{
  "num_hidden_layers": 11,
  "d_shared_expert": 128,
  "moe_layers": [1, 3, 5, 7, 9],
  "routed_scale": 5.16,
  "lr_router": 0.000725,
  "norm_eps": 1e-05,
  "tie_word_embeddings": false
}
Below are experts of layer 5 (counted from 0) of a mixture-of-experts language model. Rows are named router (the router's row for the expert), down (a neuron's output weights, with its number) and show model dimensions 0-127. Each number is 128 + 24 x the weight over its row's rms, rounded and kept within 0 to 255.
Before each expert's rows: a language model's description of what the expert responds to. This comes from a sample of Wikipedia text that the model never trained on.

# expert 33
It responds to: Linking verbs like became, remained, seem, proved, and the adjective, adverb or suffix that completes a predicate: harder, good, constantly.
router [131 136 139 141 140 145 142 202 105 192 134 102 130  70 120 138 140 118  97 161 109 107 115 179 143 139 128 138  97 151 158  97 128 125 142  98 122  99 118 141 138 140 132 143 145  89 113 155 144 132 170 146 160 141 122 123 151 138 124 109 154 147 123 128 142  93  95 138  84 125  95 139 118 108 121 139 128 115 111 106 145 110 130 135 132 165 119 152 150 165 128  86 122 173 134 100 100 120 169 161  77 137 169  96 109 118 129 118 141 135 143 106 125 111 115 122 176 155  75 157 127 129 141 120 133  87 145  99]
down0 [126 125 104 139 142 120 133 120 142 131 138 155 137 105 134 129 123 142  90  97 109  94  86 123  77 147 147 114  94 146 131 125 145 103 129 118 112 152 127 143 146 124 125 136 107 116 118  84 117 160 186  92 134 124 109 129 146  84 129 126 144 152 117 131 107 116 127  79 116  60 109 147 155  72 134 145 115 132  86 145 123 176 110 123 166 129 149 166 108  73 107 155 107 118 158 105 159 138 167 136  69 125 144 134 121 109 115 135 143  83 164 104 129 156 152 141 130  84 151 179 148 135 131 125 168  96 122 106]
down1 [137 100 134 117 123 169 149 150 110 108 145 124 111 135 105 149 159 129 106 121 155 141 105 145 136 148 131 138 135 121 161 106 123 153 131  74 134 123 134 117 111 109  93 139 141  89 152 165 129 105 126 145 131 140 163 118 145 155 130 129 137 106 153 134 133 110 140 126 122 165 146  81 124 130  84  79 144 158 149 154 141 189 126 141 106 142 145 172 137 140 139 184 120 135 113 116 126 132 130 142 146 168 138 135 117 135 112 123  77  91 115 171 134 146 120 111 120 112 130 123 127 146  69 164 113 122 145 147]
down2 [147 126 139  91 146 154 172 127 145 108 171  98 168 124 121 132 126 103 152 111 129  93 144 156  92 103 156  93  87 154 140 115  87 148 183 137 136 158  94 134 100 124 106 145 118  82  89 132  94 134 132 136 108 118 108 113 125 127 134 136 121  85 161 130 142 137 100 121 119 108  74  86 138 136 120 154 148 139 134 108 158 149 160 175 101 159 118  69 150 123 136 148 142 142 130 115 122 136 101 147 131 119  97 119 153  89 162 117 121 112  71 125 122 139 109  91  81 159  77 117 119  97 121 173 149  82 140 127]
down3 [ 95 140 141 110  90 101 109 136 162 168 212 145 145 123 121 143 139 118  94 163 139 157 115 126 104 117 142 158 135  88 111 101  71 166 131 114 129 158 148 137 151 161 167 115 135 163 121  85 133 174 121 105 153 104 132 111 141 132 117 161 114  98  96 114 122 153 106 158 177 117 117 181 118 147 125 134 128 129 128 132  93 150 137 132 130 120 104 128 152 156 102 148 108 128 141 130 137 128 109 125 134 168 123 144 147 135 136 149 119 170 104 146 124 185 120 115 149 129 177 132 149 168 123 122 132  95  69 155]
down4 [200 118 131 146  93 140 129 148 109 133 105 125 103 148 125 107 115 158 116 117  84 160 102 153 118 149 186 113 125 109 143 176 131 105 105 141 143 133 106 124  97 121 121 134  85  95 110 166 103  97 115 122 157 111 137 149 107 102 123 109 151 108 135 140 136 116 112  91 150 117 203 132 145 164 128 134 135 130  90 154 103 122 127 113  70 138 124 142 109 121  91 166 131 155 148 147  87 157 171 188 134 166 114 135 148 130 172 151 119 123 126 143  97  96 159 140 143 148 139 118 102  67 142 147 104 144 112  96]

# expert 8
It responds to: Sentence-subject pronouns and relative words (he, it, who, which), plus LaTeX math symbols and infobox labels like Species, Born, Total.
router [118 135  96 146 167  99 122 167  74 160 112  63 144  96 142 140 124 146  99 123 154 101 126 147 150 138 122 136  94 145 132 118 110 121 125 115 116 101 132 141 113  93 156 141 132 165  95 139 125 137 145  95 139 140 158 144 169 131 152 105 160 151 148 142  98 140 115 161 113 115  95 118 165 115 136 131 122  91 122 103 161 105 125 150 128 160 116 152 137 146 139 102 117 159 130  80  86 109 106 113  75 147 161 131 121 139 131  78 138 175 106  99  99  99 126 122 131 160 117 126  69 146 141 104 125 112 139  92]
down0 [138 112 132 103 165 103 144 116 103 130 156  86 125 126 126  87  96 141 114 110 180 136 100  62  83 149 134 120 117 128 149 113 150 125 149 129 160 123 122 143 119 106  95  86 117 136 121 100  96 114 105  95 165 132 159 143 121 162 121 109 113 136 132 143 124 201  81 113 160 100 161 141 165 151  95 118 121 119 133 152 103 147  79 160 117 110 173 179 138 101 138 108 137 137 106 158 142  96 116 139 134 132 156 162 133  91 103 132 135  84 135 107 113 153  96 112  78 167 128 111 127 169 158 117 149 135 118  90]
down1 [121 134 122 153 112 113 144 155 151  98 127  52  95 132 140 151 138 127 110 126 136 142  84 147 133 116  97 189 150 122  77 115 130 111 127 126 100 119 124 121 107 192 106  90 112 111 118 146 139  89 127 118 120 113 104 142 143 178 152 129 136 125 137 126 117 139 143 108 142 162  96 149 125 121 134 105 106 162 136 160  82 137 160 108 148  90 100 107 147 102 136  83 134 102 159 131 100 192 107  94 137 162 117 132 171 127 112 141 149 112 137 153 125 154 102 145 109 107 125 156 117 117 124 150 105 119 113 121]
down2 [127  87 141 175  94 118 144  98  98 104 141 151 108 138 134 116 179 177 137 159 215 111 161 145 106 159 123 166 125  95 130 164 131 119 115 124 129 156 112 152 129 149 132 126 105 170 131 160 108 148 174  72 131 113 139 136 105 134 137  77 148 133  92 122  98  98 113 150 124 160 129 165 149 131 104 126 149 138 134 106 118  98 120 122 118 109 120 137 155 127 128  90 110 126 142 160 123 177 138 105 176 141 134 142 174 111 119 110 104 138 160 159  63 146 109 141 154 114 144 153 169 114 157 130 116 141 118 130]
down3 [116  71 122  81 170 123 163 161 117 118 147  77 152 197 178 146 115 147 143 121 149 154 110 162 135 124 125 147 136 123 150 115 124 134 130 149 112 134  87 177 110 109 126 149  58 117 159 130 116 109 104 106 128 101 107 158 138 142 124  95  95 144 120 175 125 118 109 129 121 123 126 135 109 137 136  94 101 119 131 112  93 156 157 151 143 143 138 126 157 136 155 109 145 108 161  86 107 163 164 119 109 152 140 136 156 138 147 111 125 154 163 106 144 129 101 114  90 144 120 132 135 125 173 134  97 114 143 148]
down4 [159 109 153 106 102 105 132 151 136 155 136 114 146 130 106 180 119  90 130 168 113 124 115 132 146 142 150 146 147 123 131  94 162 113  85 113 162 114  90 145 139 159 133 118 159 117 120 115 127  98 107 124 129 125 116 111 120 105 113 162 107 105  83  97 134 105 142 123 164 135 151 115 133 123 155 168  93 162  50 122 105 125 158 156 120 149 156 137 134 116 119 126  87 144  88 119 112  85 140 151 104 149 132 170  85 178 124 131 100  97 120 132 128 151 119 133 121 122  99 123 124 136  94 145 138 114  90 122]

# expert 29
It responds to: Field names in infobox and list entries before a colon, such as Born, Died, Genus, Coordinates, Doctoral advisor, Elevation.
router [134 156 113 130 162 117 141 173  68 190 167  85 148  90 120 157 143 161  96 162 110  92 152 144 192 161 134 129 110 158 143  76 150 111  89  90 131 159 125 133 126 135 131 130 124 104 109 132 149  90 175 149 158 163 135 127 142 154 134 112 168 145 136 136 156 146 118 133 115 129 115 149 153 130 117 111 127 125 129  71 194 129 139 119 140 128 107 151 151 146 154 111 124 140 151 116 110 143 152 145 115 116 164 102 156  79 141 106 108 123 140  84 101 143 117 123 158 148  97 159 100 150 130 131 109 120 182 123]
down0 [135 136 103 131 114 158 140 143 102 152 129 174 146 172 113 129 128 124 111  99 133 107 105 154 102 120 114 105 123 135  99 103 130 122 138 119 132 142 127 149 150 176 106 127 147 106 174 128 123 109 120 137 110 146 106 112 129 143 120 174 151 117 122 154 123 124 168 118 144 168 149 100  79 120 153 105 106  79 144 132 163 199 127 138 151 111 119 103 134 145 113 115 110  94 123 136 131 106 138 108 121 129 134 133 174 116 141 142 121  77 160 136 132 129 152 100 126 121 131 131 121 110 114 135 111 147 143 104]
down1 [120 128 151 175 124  72 127 156 138 120 158 124 126 132 130 135 123 141 119 159 134 139 129 146 142 127 125 168 153 142 122 153 116 146 138 107  76 135 108 146 155 145 160 141 153 147 133 158  72 154 135  91 162 132 152  88 116 117 158 135 136 140 140 116  96 141 184 125 124 115 142 111 179 119 105 168 147 150 131 138 111 113  88 171  97 165 154  80 139 124 158 206 140 142 144 129 106 139 124 137 148 127 133 165 112 129 102 108 144 118 134 114 148 149 151 125 125 149 115 129 118  34 105  99 107 103 130 155]
down2 [171  97 132 147 115 136 108 136 150 117 147 184 180 128  58 146 139 162 131 163 134 154 137 115 126 141 168 176 103 112 140  96 161 159 144 116 136 127 114 116 122 142 141 159 140 115 132  99  97 138 152 117 110  99  96 151 146 105 141 150 159 144 117 115 140  95 114 111 126 116 150 160 128 100 154 132 172 113 137 137 145 149 144 117 146 112 131 107 110  79 141  85 140 109 127 121 179 118 118 127 133 133 189 165 171 113 117 131 119 140 127 110  99 118 109  90 136 125 129 107 172  96 112 155 153 118 115 121]
down3 [121  94  99 112 125 158 162  83 141 104 108 121 136  86 111 122 159  90  92 135 126 101 122 169 104 133 132 132 173 124  83 140 114 188 159 136 146 152  85 138 133  95 107  76 165 138 130  71 142 122  74 151 131 160 125 135 167 104 171 119 116 138 146 155  91 152 121 128 120 113 119 135 173 134 154 127 159 117 115 134  93 115 146 226 118 141 168 119 129 128 174  78  98 150 121 121 112  97 111 106 123 104 126 166 136 127 172 127 128 136 124 116 144 102 111 145 144  92 110 145 118 127 115 162  83 103  88  85]
down4 [ 95  91 109 116 146 112 104 140 134 163 123  88 142 100  69 106 152 148 159 145 154  93 143 116 140 116 111  95 122 148 120 102 138 183 161 117 127 129 130 132 179 107 123 141 121 115 126 113 133  64 119 108  86 154 150 153 131 100 120 120 151 127 101 115  99 130 112 116 125 113 140 135 107 150 120 132 148 128 123 146 134 124 135 159 137 133 147 116  99 157 154 116 101 120 119 136 122 130 188 140 112 125 136 114 122 151 149  95  92 140 115 147 121 114 149  87 148 157  83 117 162 149  77 143 124 135 163 141]

# expert 22
It responds to: Cell values and separators in stats tables, plus music and media terms like Yes, bass, guitar, PS, CBS.
router [149 159  61  83 152 146 126 143  89 157 164 114 176  98  91 105 115 154 100 171 134 103 123 127 146 144 133 170  93 180 126 112 123 102 130 101 126 123 106 140 115 170 119 145 136 149 100 122 133 128 160 165 140 153 150 107 156 165 168 111 153 124 112 122 111 131 112 132 108 135 165 116 155 107 137 133 126 119 101 107 160 117 137 150  54 168 124 145 111 157 148 111 117 146 156 107 110 158  94 151 121 136 150 108 129 104 117  90 146 162 106  91 106  88 103 144 154 167 105 172 114 155 129  95 114 118 158  89]
down0 [124 191 127  89 142 154  89  93 108 149 104 127 142 170 137 104 111 129 145 175  92 127 167 134 138 116 141 175 109 121 142 100 120 170 122 148 140 137 163 138 160  90 124 154 113 112 138 136  90 158 150 115 161 138 159 139 101 123 130 138 124 141 116 152 135 169 133 141 111 158 107 156 139  51 124 115 188 147 121 145 113 105 124 139 115 169 144 104 106 101 147 124 127 109 143 175 105 124 121 126 160 139 149 111 169 109 165 121 100 136 140 144 126 127 101 132 132 139 133 116 130  92  98 142  92 120 127 133]
down1 [113 168 106 149 147 126  81 140 127  96 133 144 159 126 134 164 111 107 173 144 188 149 112 147 142 148 157 103 123 122 131 130 125 126 155 145 141 135 146 126 120 115 154 128 153 139 118 146  84 160 119 157 188 143 156 165  99 157 151 115 166  99 164 134  96  87 165  83 146 114 134 146 161 139 138  80 117  90 146 101 125 113 173 176 102 126  99 107  95 103 123 165 125 138 135 119 188 155 120 155 177 112 110 143 162 105 160 106  90 173 112 133 123 102 129 139 170 135  85 104 150 153 136 144  85 158 123 102]
down2 [ 76 123 137 176 147 163 118 118  92 107 119 138 146 146 135 102 119 141 132 157 133 103 130 142 156 144  88 117  99 119 141 133 129 168 147 127  97  73 128 128 170 162 104 120 145 115  87  86 164 108 117 126 132 145 140 142 114 163 158 104 107 132 128 129 187 175 147 134 119 167 154 105  63 127 120 127 140 161 164 104 123 112 127 155 148 135 151  86 116 120 112 120 158 102 147 161 118 173 121 141 127 110 149 140 109 120 158 110 116 167 135 136  95  74 126 104 138 128 183 113 132 117 139 145  91 105 155 155]
down3 [128  95 142 160  88 140 109 168  80 123 119 103 124 121 135 174 152 153 114 121 144 105 148 130 153 140 113 144 115 110 130 136 112 140 108 155 127 112 139 115 120 159  98 112 192 130  75 110  88 136 142  84 160 115 125 113 105 127 123 122 148 148 151 114  92  93 116 122 121  85 123 130 144 129 115 142 104 115 130 120 119 127  88 111 115 175 149  89 111 115 117 144 188  68 122 121 113 156 107 166 125 156 114 133 136 163 136 112 140 120 141 146 126 143 128 170 143 119 162 125  91 145 153 132 101  67 111 104]
down4 [120 153 156 118 158  95  84 122 154 103 141 106 123 107 135 121 124 124 124 149 124 120 116 161 126 137 119 133 138 130 126 137 154 163 114 136 159 115 111  94  99 117 105 172 155 149 186 135 160 111 128 137 157 155 123 120 161 137 156 120 130 113 117 126 112 123 169  91 143 108 107 124 104 160  97 137 132 127 166 122 129 163 166  99 105 107 133 117  91 104 114 172 129 124 109 115 117 138  96 129 160 131  97 125 136 175 115 146 129 162 151 167 185  92 116 125 109 129 119 146 121 133 125 113 184 144 123 160]

# expert 60
It responds to: Pipe separators at row ends, award words like Best, Nominated and Won, and the inside song and film titles.
router [146 157 131 134 155 165 140 150 103 147 148  96 105  98 161 145  97 110  98 143 151 111 159 125 140 132 157  99 107 141  96 108 129 108 150  96 160 130  99 134 146 139 125 144  88 111 100 129 145 116 168 173 142 136 147 119 175 149 139 100 150 112 139  95 124 145  96  95 104 149 141 145 132  93 141 149 102 116 121 117 133 157 130 127 121 102 130 147 146 145 128 143 115 191 141 135 129 120 155 159 131 164 148 152 153  89 161  81  97 152 145  88  94 101  87 194 130 123  98 121 118 130 179 133 149  96 151 124]
down0 [125 191 156 143 168 134  97  84 164  85 117 151 175 106 112 109 129 118 101 137 150 116 136 103 130  66 154  98 157 105 102 178 174 145 132 137 127 136 110 140 129 167 165 190 150 162 111 118 141 112 128 137 113 160 115  59 123 130 120 141 117 152 136 157 144 140 149 114 145 150 124 104 110 119 132  90 148 118 133  85 157 113  96  80  72 147 146 105 142 147 115 107 104  84 144 107 134 112 135 147  96 101 153 145 124 154 123 148  88 165 123 108 134  79 145 125 108 134 168 130  95 105 114 175  91 113 151  96]
down1 [ 75  91 133 193  96 140 139 133 115 134 132 122 145 167 145 155 121  92 146 161 172 124 159 113 175 108 118 139 133 100 129 116 154 124 117 141  99 138 110 123 101 155 120 133 154 129 136 145 129 180 134 111  97 128 143  86 133 171 164 157 173 174 165 140 106 115 122 135 143 147 114 109 104 163  90 144 122 137 125 168 127 126 145 121 119 157  67 117 107 102 168 164 129 139 102 105 109 116 136 103 125 117 114 122 165 163  88  91 120 106 134 116 152 131 198 138 142 127 135 117 125 123  96 100 131 141 103 190]
down2 [132 139 150 136 110 213 123  89 140 142 175 152 118 134 125 107 141 102 155 115 154 133 135 107 146  77 106 152 143 144 102 119 116 109 147 163 113 151  29 117 141 138 148 159 149  90  95 109  88 162 138 106 142 126 155 143 116 101 125 106 107 127 153  99 124 120 136 129 121 126 168 160 122 112 102  69 121 130 127 134 165  95  66 133  93 116  41 120 141 157 139 154 157  72 161  98 108 120 108 105 121 127 129 147 139 121 138 184  91 105 122 113 104 132 131 143 125 123 139 138 145 109 130  86  99 140 161  67]
down3 [111 125 167  97 142 100 106  84 133 118 160 136 125 136 165 120 148  72  87 102 128 113 142 141 186 164 133 176 146  99  83 120 142 107 162 147 145 128 140 133 143 151 144 107 131 115 140 107  73 108 134 142 142 135 108 114 150 147 113 100 135 106 139 171 162 131 134 124 134 122 163 114 152 101 116 126 139 149 136 134 150 135 105 148 122 100 147 102 174 103 127 148 119 140 103 166 156 118 189 121 131 135 155 122 103 130 153  82 176 111 145  73 154 128 118 147 138 136 124  85 127 137 121 108 132  92 123 126]
down4 [111 140 143 131 112  99 139 143 140 101 119 164 145 124 133 114 133 138 189 117 113 141 132 107  90 118 111 166 113 135  73  88 135 160 129 158 160 117 137 149 112 112 158  83 107  91 140 123 139 155 118 113 120 124 128 143 114 151 102 116 108  91 145 176 106  68 129 127 128 104 114  87 123 134 110 102 109 164 155  96 103  90 102 107 115 138 123 130 104 148 111 158  99 112 173 183 111 136 153 148 124 152 100 127  95 121 122 128 122 161 102 173 112 131  87 140 182 119 113 123 129  97 113 168 141 163 174 189]

# expert 23
It responds to: Final pieces of taxonomic Latin names and other proper names, plus closing quotes and brackets, e.g. -ensis, -atus, Conradostrea, '")'.
router [113 137 155 125 156 122 122 139 127 142 159 108 142  89 134 117 120 148  79 132 143  81 155 130 134 176 129 149 112 135 181 122 101  71 115  93 124 131 139 166 121 116 169 162 117 124 117 137 140 139 141 145 158 145 160 115 166 136 144 102 155 125 137 150 160 143  91 172 109 133 124 142 125  95 124 121 128 120 122 112 158 117 147 105 127 126 100 164 126 160 119 109 114 151 143 124 117 159 134 143 106 143 173 130 109  76 132 104 134 197 139 109 124 124 107 137 156 175 111 150 104 117 153  99 140 124 129 114]
down0 [116 146 129 122 109 132  98 129  96 110 118 114 155 147 156 161 140 123 162 119 113 160 129 172 183 154 132 165 147  98 152 129 135 169 130 117 108 134 103 151 119 125 110 135  85 114 127  95 137  91 116 102 129 146 139 113 124 124 134 130 148 116 122 129 124 156 111 140 118 110  84 148 123 109 100 107 129 119 114  42 170 170 126  86 124 118 128 136 122 113 142 139 135 108 100 141 121 124 129 124 107 122 110 158 102 119 191 117  97 120 135 132  69 110 114 121 128 129  84 128  96 141 107 172  83 110 156 107]
down1 [ 93 112 125 144 138 120 109 109 157 122 110 107 131 120  88 104  80 157 116 105 115 111 118 102 117 162 123 141 127 163 162  77  88 160 151 114 138 136 174 158 101 128 126 128 155 130 177  80 118 126 134 103 129 138 123 161 118 123 130 146  78 113 117 181 172 107 132 116 127 115 142  80 155 104 124  78 125 131 136 142 104 139 142 154 118 125 140  91 114  89 130  97  87 150 122 128 141 109 143 125  83 153 131 132 133 119 156 103 185 141 149 116 113 139 128 125 169 149 135 133 148 129  84  93 138 135 125 142]
down2 [135 133 124 102 173 173 125 141 154 122 142 164 137 116 164 141 136  96  81  93 116 165  98 100 154 135 139 106  85 155 107  99 129 141 113 146 120  72 140 136 126 127 121 102 144 127 123 114 141 109 144 163 118 105 111  97 149 156 152 132 126 119 116 147 139 132 123 115 173 172  93 137 129 114 126 104 169 148  56 109 154 113 166  85 160 123 126 112 111 117 109  63 160 141 104 112 110  94 103 108 163 126 157 112  98 127 134 141 130 168 138 137 116 104  87 106 152 150 101 135  76 108 144 196  97 172 138 127]
down3 [111  88 123  59 159  98  97 137 198 109 126 120 145 149 111 107 113 140 114 126  81 135  88  91 128  96 144 144 123 101 136 115 141 167 104 147 178 155 129  78 109 113 146  92 130 145 110 128 123 120 140 143 125 127 141 152 103 123  67 120 146 132 125 114 136 148 103 123 114 125 110 124 130 146 140 144 135 147 130  95 132  76 113 139 150 177 103 128 116 130 159 122 120 129 118 133 161 134 139 104 110  95 106 135 100  97 131 146 126  92 117  47 132 171 149 156  86 104  94 117 117 155 105 114 131 164 132 125]
down4 [132  95  96 116 145 102 129 135 106 187 146 106 100 170 179 181 105 136 111 184 149 102 123 111 115  86 113 118 130 113  82 147 150 121 106 147 114 119 113 140 129  88 173 151 156 126 166 139 105 152 156  93 146 106  89 122 130 131 123 150 158 154 145 154 113 154 126  98 155 102 118 140  98 141 127 186 101  95 171 105 170 142 125  93 107 149  96 121 129 132 109 127 113 109 127 118 157 158 140 150 167 103 121 128 122 124 127 126 115 111 157 167 145 101  78 150  97 131  95 139 138  86 161 121 125 147 131 163]

# expert 27
It responds to: Modal verbs (could, must, will, should) and the verb pieces after them or after to, such as h-urry, m-ature, pers-ist.
router [126 146 115 124 159 113 153 167  89 170 128  69 108  87  95 137 122 135 107 112 143  95 153 162 156 132 137 153  86 139 162 140 115 125 137 110 134 130 108 157 150 113 115 136 109  98 110 148 178 128 145 145 171 136 143 117 123 173 139  70 145 135 102 132 165 119  94 161  99 113 158 123 129 108 103 151  97 132 108  89 148 122 121 154 152 155  99 130 147 136 102 133 128 156 110 119  64 113 124 142 110 150 136  93 125 180 138  78 127 126 118  97 123  77 123 122 142 173 107 158 103  94 121 105 110 106 137 129]
down0 [137 120 121 103 143 113 122 150 117  82 172 134 105 120 108 157 141 111 158 124 176 135  98 115 122 172 147  94 144 127 116 118  92 146 143 130 127 149 103 151  99 125 144 172 133 141 156 133 127 155 132 100 158 130 131 100  93 143 145 105 148 118 129 146 147 176 105 107 121 123 117 120 142 188 123 129 133 171 137 152 133  72 149 121 135  97 139 125 109 168 128 152 128 142 108 142 130 110 128  87 134 142 153 123 126 173 158 149 101 140 129 130 133 108 156 102 133 119 103 135 126 153 179 154 124 139 112 136]
down1 [118 153 113 157 108 117 133  72 145 110  71 133 108 148 162 146 106 113 135 106 115 121 130 115 139 126 138 100 124 116 153 103 195  91 169  79 180 117 110 147 149 163 128 133 165 100 139 149 124 143 141 126 144 122  91 155 135 115 109 153 163 130 147 104 153 108 140 128 143 144 181 133 159  78 133 156 140 129  93 139 135 108  99 114 124 108 167 152 119 152 129 125 129 121 122 148  98 138 172 141 135 116 114  98 115 169 118  91 114 127 124 161 176 149 118 130 124  84 112 136 138 146 114 131  51 137 113 100]
down2 [119 174 118 173 106 153 136 106 154 153 147 145  92 118 154 119 128 149  90 142 132 140 178 134 128 130 144 112 112 134 140 110 188  95 153 109 136 138 144 155 145 105 129 116 140 117 145 171 111 151  91 127 146 103  94 123 185 137 101 138 116 100 134 165  89 142 176  58 126 152 125 101  67 122 168  97 162 109 129 128 154 135 171 130 113 156 118  92 196 117 105 133 141 133 130 106 129 124  79 102 138 126 126 151 126  99 114 133 164 131 134 133 119 167 119 166 164 125 157 160 139  89 125 160 110 137 125 133]
down3 [119 121 167  90  77 102 104 142 105 120 127  73 141  97 153 137 135 126 145  94 108  95 144 141 110 133 131 121 157 157 141 158 124 115 167 149  92 133 117 157 123 123 104 144 113 111 119 118 155 117 111  68 128 128  91 106 123 153 102 112 139  93 143  81 109 128  95 149 136 161 148 116 134 124 152  99 121 155 101 115 119 126 134 114 139 159 100 118 109  75 114 130  90 144  97 145 125 104 172 112 148  97  85 134 145 108 150 135 181 153 108 141  91  98 133 110 169 153 114 111 171 113 108  97 136 120 115 118]
down4 [129 125 101 148 164 140 123 109 130 155 114  97  76 106 104  75 106 119 128 168 124 137 102 143  97 105 114 143 106 155 124 117 156 158 127 115 190 139 115 137  73 129 127 124  84 114 153 126 170 111 102 119 133 126 152 121 137 163 140 123 125 106 139 150 125 144 130 110 130 181 157 154 148 114 145  89 119 146  93 110 138 109 108 130 122 115 142 130 122 167 113 130 141 103  80 143 120 139 138 122 126 112 125 207  88 147 128 123 113 168 151 125 129 153 135 138 116  84 139 159 114 117 130 145  81 142  47 149]

# expert 34
It responds to: Middle pieces of foreign or unusual personal names, plus pronouns like him and them and LaTeX backslashes, e.g. Sulpicius, Gokarna, Schweigger.
router [124 155 123 118 149 175 123 161  96 160 184 112 155 103  76 108 113 103  99 138 143 113 124 150 156 152 122 126 102 164 170  99 110  94 135 101 160 115  99 153 121 145 185 142 115 138 115 135 155 116 152 132 156 164 155  98 137 147 149 114 156 148 160 155 121 135 103 169  96 146 129 125 135 112 165 166 122 101 108 105 149 129 125 133 112 136 137 134 106 154 133 132  84 148 154 114 113 110  90 133 104 127 160 125 112 119 106 101 169 166  98  96 112  84 103 166 156 158  95 164  93 122 130 102  82  94 163 107]
down0 [120 124 122 121 135 122  87 146 108 135 122 175  97 118 116 148 148 144 123 111 124 137 112 120 123 101 206 145 126  91 147 136 120 143  83 139 172 118 149 113 163 157 149 169 128 127 126  85 112 114 115 116 117 148 183 146 147 121 137 162 144 119 123 128  93 153 138 127 120 107 131 146 109 135 100 146 144 120 163 134 116 123 114 127  85 114 117 134  98 135 102 148  81 179 142 127 159 108 134 111 121  89 160  65 120 155 154 153 113  70 109 127 148  81 154 110 114  57 167 128 119 138 146 129 117 131 113 197]
down1 [102 165 157 122 127  78  83  96 119  80 143 152  91 138 118 178 109 155 166 129 148 116 132 128 137 131 115  89  88 171 121  82 156 117 117 104 110 127 101 122 150 116 104 140 164 121 132 111 112 114  97 122 136 178 100 155 150 154 123 179 130 146 119 122  59 163 106 142 145 138 100  86 128 144 141 133 134 128 162 134 121 116 118 131 162 127 172 150 107 133 131 136 149 146 138 120 175 135 102 167 113 145  98 152 138 112 123 130 136 149 176 155 115 160 126 109 125 139 109 134 120 111 146 142 133 142  92 153]
down2 [115 119 123 156 148 156 114 121  83 131 161 147 146 121 147 196 115 113 138 167 102  90 145 109  98 120 169 121 142 129 106  95  99 145 112 123 134 142 144 113 132 154 173 162  94 128 188 126 123 100 130 172 135 133 122 107 140 141 121 145 129  81 111 126 161 115 168 107 143 136 135 154 169 134 139 103 128 146 118 120 147 128 127 112 117 141 167 124 143 162 138  81 121 144 110 118 114 163 137 137  84 121  83 152 115 156 157 167 116 143 140 127 154 127 165 175 100 114  91 142 104 155 129 129 138 128 170 141]
down3 [124 160  43 121 183 147 160 131 115 175 171 201 135 152 158 103 116 109  69 144 105 153 120 101 140 126  74  55 155 125  93 116 118 128 115 117 110 105 120 145 134 138 115 105 110  95 161  73  88 108  98 116 119 131 111 145 105 138 127 133  90 131 190 146 161 119 147 116 113 157 143 153 160 197 119 154 101 162 124 138 130 178  80 123  75 148 133 151 135 122 140 124 161 112 131 151 126  71 153 136 102 133 130 122 117 159 132 161 112 189 118 110 177 140 119 145 162 158 139 130 119 137 113 114 117 159 124 111]
down4 [109  77 162 140 113  87  80 151 138 114  94  96 110 149 128 125 150 167 169 144 137 124 123 107 122  90  93 142 155 121 160 128 140 128 150 151 141 128 144 111 140 112 138 139 105 120  78 116  99 127 144 118 125 137 161 148 102 104 110 117 101 120 153 149 122 164 141 101 134 117 128 139  85 137 119 133 127 187 126 120 161 137 112 137 170 106 143 128  89 161 119 102 107 130 155  98 107 219 132 138 127 118 119  83  78 119 162 142 175 146 124  80 113 108 121 152 131  90 167 157 128  96 123 132 112  87 131 112]

# expert 40
It responds to: Digits of batting averages and rankings, plus career words like graduated, degree, professor and contract in biographies.
router [168 129 101 109 181 138 133 148 100 174 132 106 167  74 100 114 143 147 113 143 124 120 103 162 159 149 121 119  87 148 160  84 138  98 101 109 161 126 108 149 141 142 150 146 114 108  76  96 139 107 136 100 152 163 130 119 147 146 144 114 151 133 135 143 125 147  92 118  93 129 160 135 111  95 184 116  90 104 112 132 141 144 131 172  96 135 134 130 141 150 114 108 123 142 138  96 119 154 174 170  79 109 157 127  97 109 120 107 109 176 137 108  92 136 114 143 141 162 121 139 115 173 109 132 117 100 125  88]
down0 [147 113 142 142  81 142 173  99 164 124 117 127 139 136 131 153 128 131 130 119 150 121 168 164 145 131 119 141 133 100 132 122 117 133 118 125 147 154 143 153  90 155 106 148 119 142 107 164 111 127 127 160 101 149 186 102 129 156 114 124 130 118 142 106  91 118 121 171 140 145 147 110 116 111  97 166 142 101 103 140 111 141 150 129 106 169 122 146 129  86 143 132 118 134 118 138 118 138 102 146 149 149 160 124 164 103  88 113 131 113 115 135 132 105 150 186 103 126  80 126 123 152 115 104 144 117 123 136]
down1 [161 141 148 136 140 126 162 175 127 174  93 149 117 141 111 127  95 146 113  78  65 116 161 136 108 136 150 123 107 157 133 154 135 126 104 113 155 152 127 140 122 132 137 140 160 127 103 134 117 132 117 117 108 120 128 142 156 111 136 162 159 116 119 169 128 103 143 134 136 110 117 150  72 149 155 159 159 152 124 118 114 141  82 116 179 110 137 134 108  84 109  99  61 127 153 142 102  81  90 108 163 176 122  96  98 115 104 135 120  90 113 147  73 134 113 165 109 125 147 115 125 147 111 142 164 119 118 186]
down2 [158 117 145 121 124 146  96 118 119 118 154 113 154 146 115 155 119 103  91 129 154 136 126  97 110 122 141 120 122 118 160 142  99 147 118 124 137 110 123 154 127 139 174 113 159 116 149 148 104 122 132 184 131 121 134 112 176 182 173 143 146 103 104 119 163 108 116 121 127 174 123 147  78 134 135 132 139 153 107 153 144 110 146 130 165 125 135  82 123 109 129 163 136 121 119 180 122 153 109 144 152 129 137 148 118 108 136 137 135 127 136 130 154 117 141 158 142 111 152 129 102 118 122 170 145 133 159  83]
down3 [126  96 156 172 124 126 178 115 108 145 171 106 104 119 117 115 156 142 147 141  92 112 114 120 148 163 101 177 125  83  96 135 163 139 120 124 146 124 127  74 126 141 119  87 104  99 133 116  93 130 124 147 165 154 123 127  95 119 130 127 124 138 159 130 168  94 124 170 148 100 134 133 134 151 110 135 152 124  83 100  95 145 147 195 103 179 150 148 114  84 123 118 141 147 138 118 112 149 117 133 113 130 134 112 137 125 130 102 124  98 114 104 148 145 140 103 134 138 126 147  99 135 118 136 116 156 122  84]
down4 [123 167 125 114  90  87 115 124 157 109 117 244 126 108 122 148 131 103  87 122 138  83 162 119 122 134 159 128  69 165 126 121 110 120 146 120 118 122 153 135 133 120 110 107 124 117 151 122 149 114 125 119 144  97 112 153  90 190  99 125 145 118  87 134 136 156 117 176 135 114 123 144 123 102 105 117 115 133 167 150 144 107 140 136 153 114 108 155 149  80 142 118 128 150 104  91  92 114 137 120 148 136 131 132 130 121 156 113 111 124 140 143 137 143 140 141 144 112 128 133 105 136 133 133  87 120 164 104]